Weights of a small mixture-of-experts language model, trained from scratch on English Wikipedia.
Training: a variant of Adam for the experts, 281M tokens, 4282 steps.
Below are experts of layer 8 (counted from 0) of a mixture-of-experts language model. Rows are named router (the router's row for the expert), down (a neuron's output weights, with its number) and show model dimensions 0-127. Each number is 500 + 50 x the weight over its row's rms, rounded and kept within 0 to 999. Numbers have three digits each.
After each expert's rows: "comes before" lists some tokens at least twice as common just after its tokens as in all text. This comes from a sample of Wikipedia text that the model never trained on. Tokens count by the router's weight.

# expert 5
router:472503480541574461502445454440462524489429646459552505423543529569577459572518412488415515454534527555450461503430536516494534460459471520464578474513456452433568497467531467614405468472482440500416473432462410555525535552462467482513480588551467594541573469557399582553456575530531496515434466467538500476521504552452555561480483439470535520472502519395468464557452474541437469535477
down0:478529561479510452486539448550414506494456555451438514474586529451539449413568546526540477503565459555475447509453447504478502469541467491549608562587563407409544519512598492554488453419477478504366519476400573566441552494614507564448502511500541538424512488468484469465406493415575513464479557518501597481513459532490491568556474517478433464471493559451504490450589504501579442526526
comes before: "|", "-", "|---|---|---|---|---|\n", "==\n", "|---|---|---|---|\n", "|---|---|\n"

# expert 14
router:540391442540500431583488474502475508461592470524386466585547530513532553480455422494526499530491484553562466421533537461506514566499584503531584453474424493539566472593419517524472461474465539501497514435490442514513534520473438432587459552538580559556542425523481536564568479428509422474426460440560474488495516510490465492419499480443464544427532562489562515460545472546611607515394
down4:494562486423482488409531469513494503467492453457555433467414503611577433525440558394551504462468411431551487544444521540354484526545483501541551577512538459523412605536491507606530463450459571498544508569450540476539465533581484561538499489502567428499459554552517513588556507459519561459495501608533494563493509472428472528537503452514509512478499409533442518452439495466512542399554
comes before: " and", " the", " he", " which", " but", " it"

# expert 42
router:564505520489548485531513417563555481390548559524495494534523489468537500530486486536509436461442588405541552524552534525490500599440547536390558535609496463433603465442405548534471540542452519472497433521391530536463500515446473519564546495513472433551531442517475568463489428427478507466434490551521483465466457397524473454532576591503444500512541439458491566497541361540458474572540
down3:515486524491491495522504494597454580487463516565416534456480500512470539435424427499534526478568525590462587536527528516479423472446531567505495483390476498442496572462465490489519545518462554463552510537512365542478606605416441501534546640495537467513442484517476578471523475536500454548409521415488522507599561583486471430490509534407475478554498464379507503425511545486423507497467
comes before: " ", ",", " of", ".\n\n", " to", " July"

# expert 27
router:544553429463554598561500493455432567429511489490427628535532591470419502562438449579455550482492547448461551477571518558498525558444554569447568400448495469517496478530534482470540471543542453520494475505570434536518537626464426514523483456500556558540489523522392466533428484454505533447467514466444394468423520477576507504485553408460546582479562506487522494470471513494571498539412
down4:572437521467508389470486547540535474524488499532584538461461521450509514465471426404529497491483492442488531565505531563534454605553501588497513543562568462476541469432524399544456527539536445471551461526460428448400518494503543437530582507530568459494499424561452532572468408493591450461502575466436482463648447619540515429401560527518496513549529460504457487444537499428492509510488
comes before: ")", " |", ",", ")\n", "),", "\n"

# expert 38
router:400558530558543465560612544505448447569407485464472573522530585510513496389520419528450488456518498497486436447487561513587517413489550480500600443549518490444531534461566516454529506430513432435503483534539434488449544402505434543434531513473547537509569512560419519485436535558437460494465491620439495506568502510481569594513537459475535562517526463522435515510510586585447561549537
down0:489579487515578503479507508465444606450472461481588509485443483544534506418417456477483498530458520491513473513521625513469550572419514463480548475613487440455562511575586475546414429522422472545531469419532365471567456467480526536485563478487506405455407453516530589523494430449475562465514485534540464447466534450548476478547527481519493501443537456569515495550457528492577563397597
comes before: "-", "|", "=", "==", "===", " Born"

# expert 37
router:449576515561486539466518563495550467480462473562511428512505494438488531544398520540524403524444525572544511501518550485513527464479484560507467587456587526522445568466439456496490528469459503416477436484442597499394421510452563429495557512457391418420470543535626500542550484438507464585509547515527515464565482530452489527509531550622444436573476527563525468435475604542441559524503
down1:573427542378536497598451461483467479433449493400544522418540464532499528496496481479425560531505545440486529491548588471656495504395483614474408500514455511506673417484516437492567604459503494543545531492481461469549526484464543558537486487506473508482478514520434541500409432529475443469546561502528489462503551477561520506516515436452525604454533535481531522499450539497489511421470
comes before: " be", " the", " to", " a", " have", " not"

# expert 3
router:449552521562438429556593477440479471541450530425436469564483578552548558481445422476455522506470544555529486459519467428508515524503465573488548400493486455527549475494503475458418536503532433506464505415470448573547571503475438558500434535601458537554454451504422544549409559554604414550491508476463541559471570507427458484455542498407588589566531421522436483518535496479503549567466
down0:472438483456486522511530498548514501529489474516510495580579494497467517421485517523531507483503335546516489424441452419432546558493513554481487455452483529502476572522463540456471385559541517475503449465619424528427570499501448537434577556400646525441425589471585511452444506503472571523447524532454537522487573550505489484474523516535525495479566512428497615402515513471473488590472
comes before: " The", "==", " He", " In", "The", "==="

# expert 7
router:471515503538487542463521569486515450438468409482465537450505472472502617521403505570528448553515574501440525433562515443573529452574512562505440478484518455549435507470469485531488482444575517484493551504471588517444425495449591469479471437403484447558443440585555543545589511491419441541490568502490512388513476535586397557447548469579442501454523461601519489434466544594494526467549
down0:468412426499429436454509558541574559524469546570480513562508466598528636480419564544420548532470574521573524614517494515525574464511463524496489555489547500465514571466508494487357557467427495501508439464510507512508552441543425479617454504530546474476487491513523505496531485492468567439450514549467430591420463514448510515559469424473546415543443498450465404452515529561468477424464
comes before: " the", " to", " by", " a", " in", " that"

# expert 35
router:573428563534522513456510546494477549539545458436571471556494455493542494588533528425604569442559420442466565527503451518496520437381429519468446484520461460590531485420551544439414537564503518495534454467527592502546549482517391521503489531572511525535539478485473475532471595494498528451558515557504601486531461507402562486538531421490558545389539457433432461483486541416428518512561
down5:428509483426574422477410472557512470469490478535510416448533517566503542537522492421486510608465457573474487463461491457583527415480499570517509595487583413548509553546521504520496569446499488520515409554578502454456567473475543534558467554480485396436449494454536493511542491622470463520532572469520478514581420498404555557556435514546534384497449500489565432509614513523470516520456
comes before: "0", "5", "9", "8", "7", "4"

# expert 33
router:454575505537471511588464570469554441423435490482522446542548484494515468596420451533434418527484479577451514521488504558493441564430410594497527559437616532388489467546430489512558471453571491502541525494459518479448466546594520468571555513477542402470438518607589564414427488444487532545442455485518539525536449580539468530514511562460480511546509508484462468410457491519512547447444
down2:461508454455487505522431485587473546413475483491404494499451499595503441534502486573494483441525504506537455465503480502473460557434491521425464496397560575473519532554564546452542523398511472496517510464463507368489507564428494510605510463497483471575494506529496585449530483582524471571476562459461434463500464538446511484573469478571566628506424537411613523555454569572554594445501
comes before: " the", " ", " a", " his", " their", " an"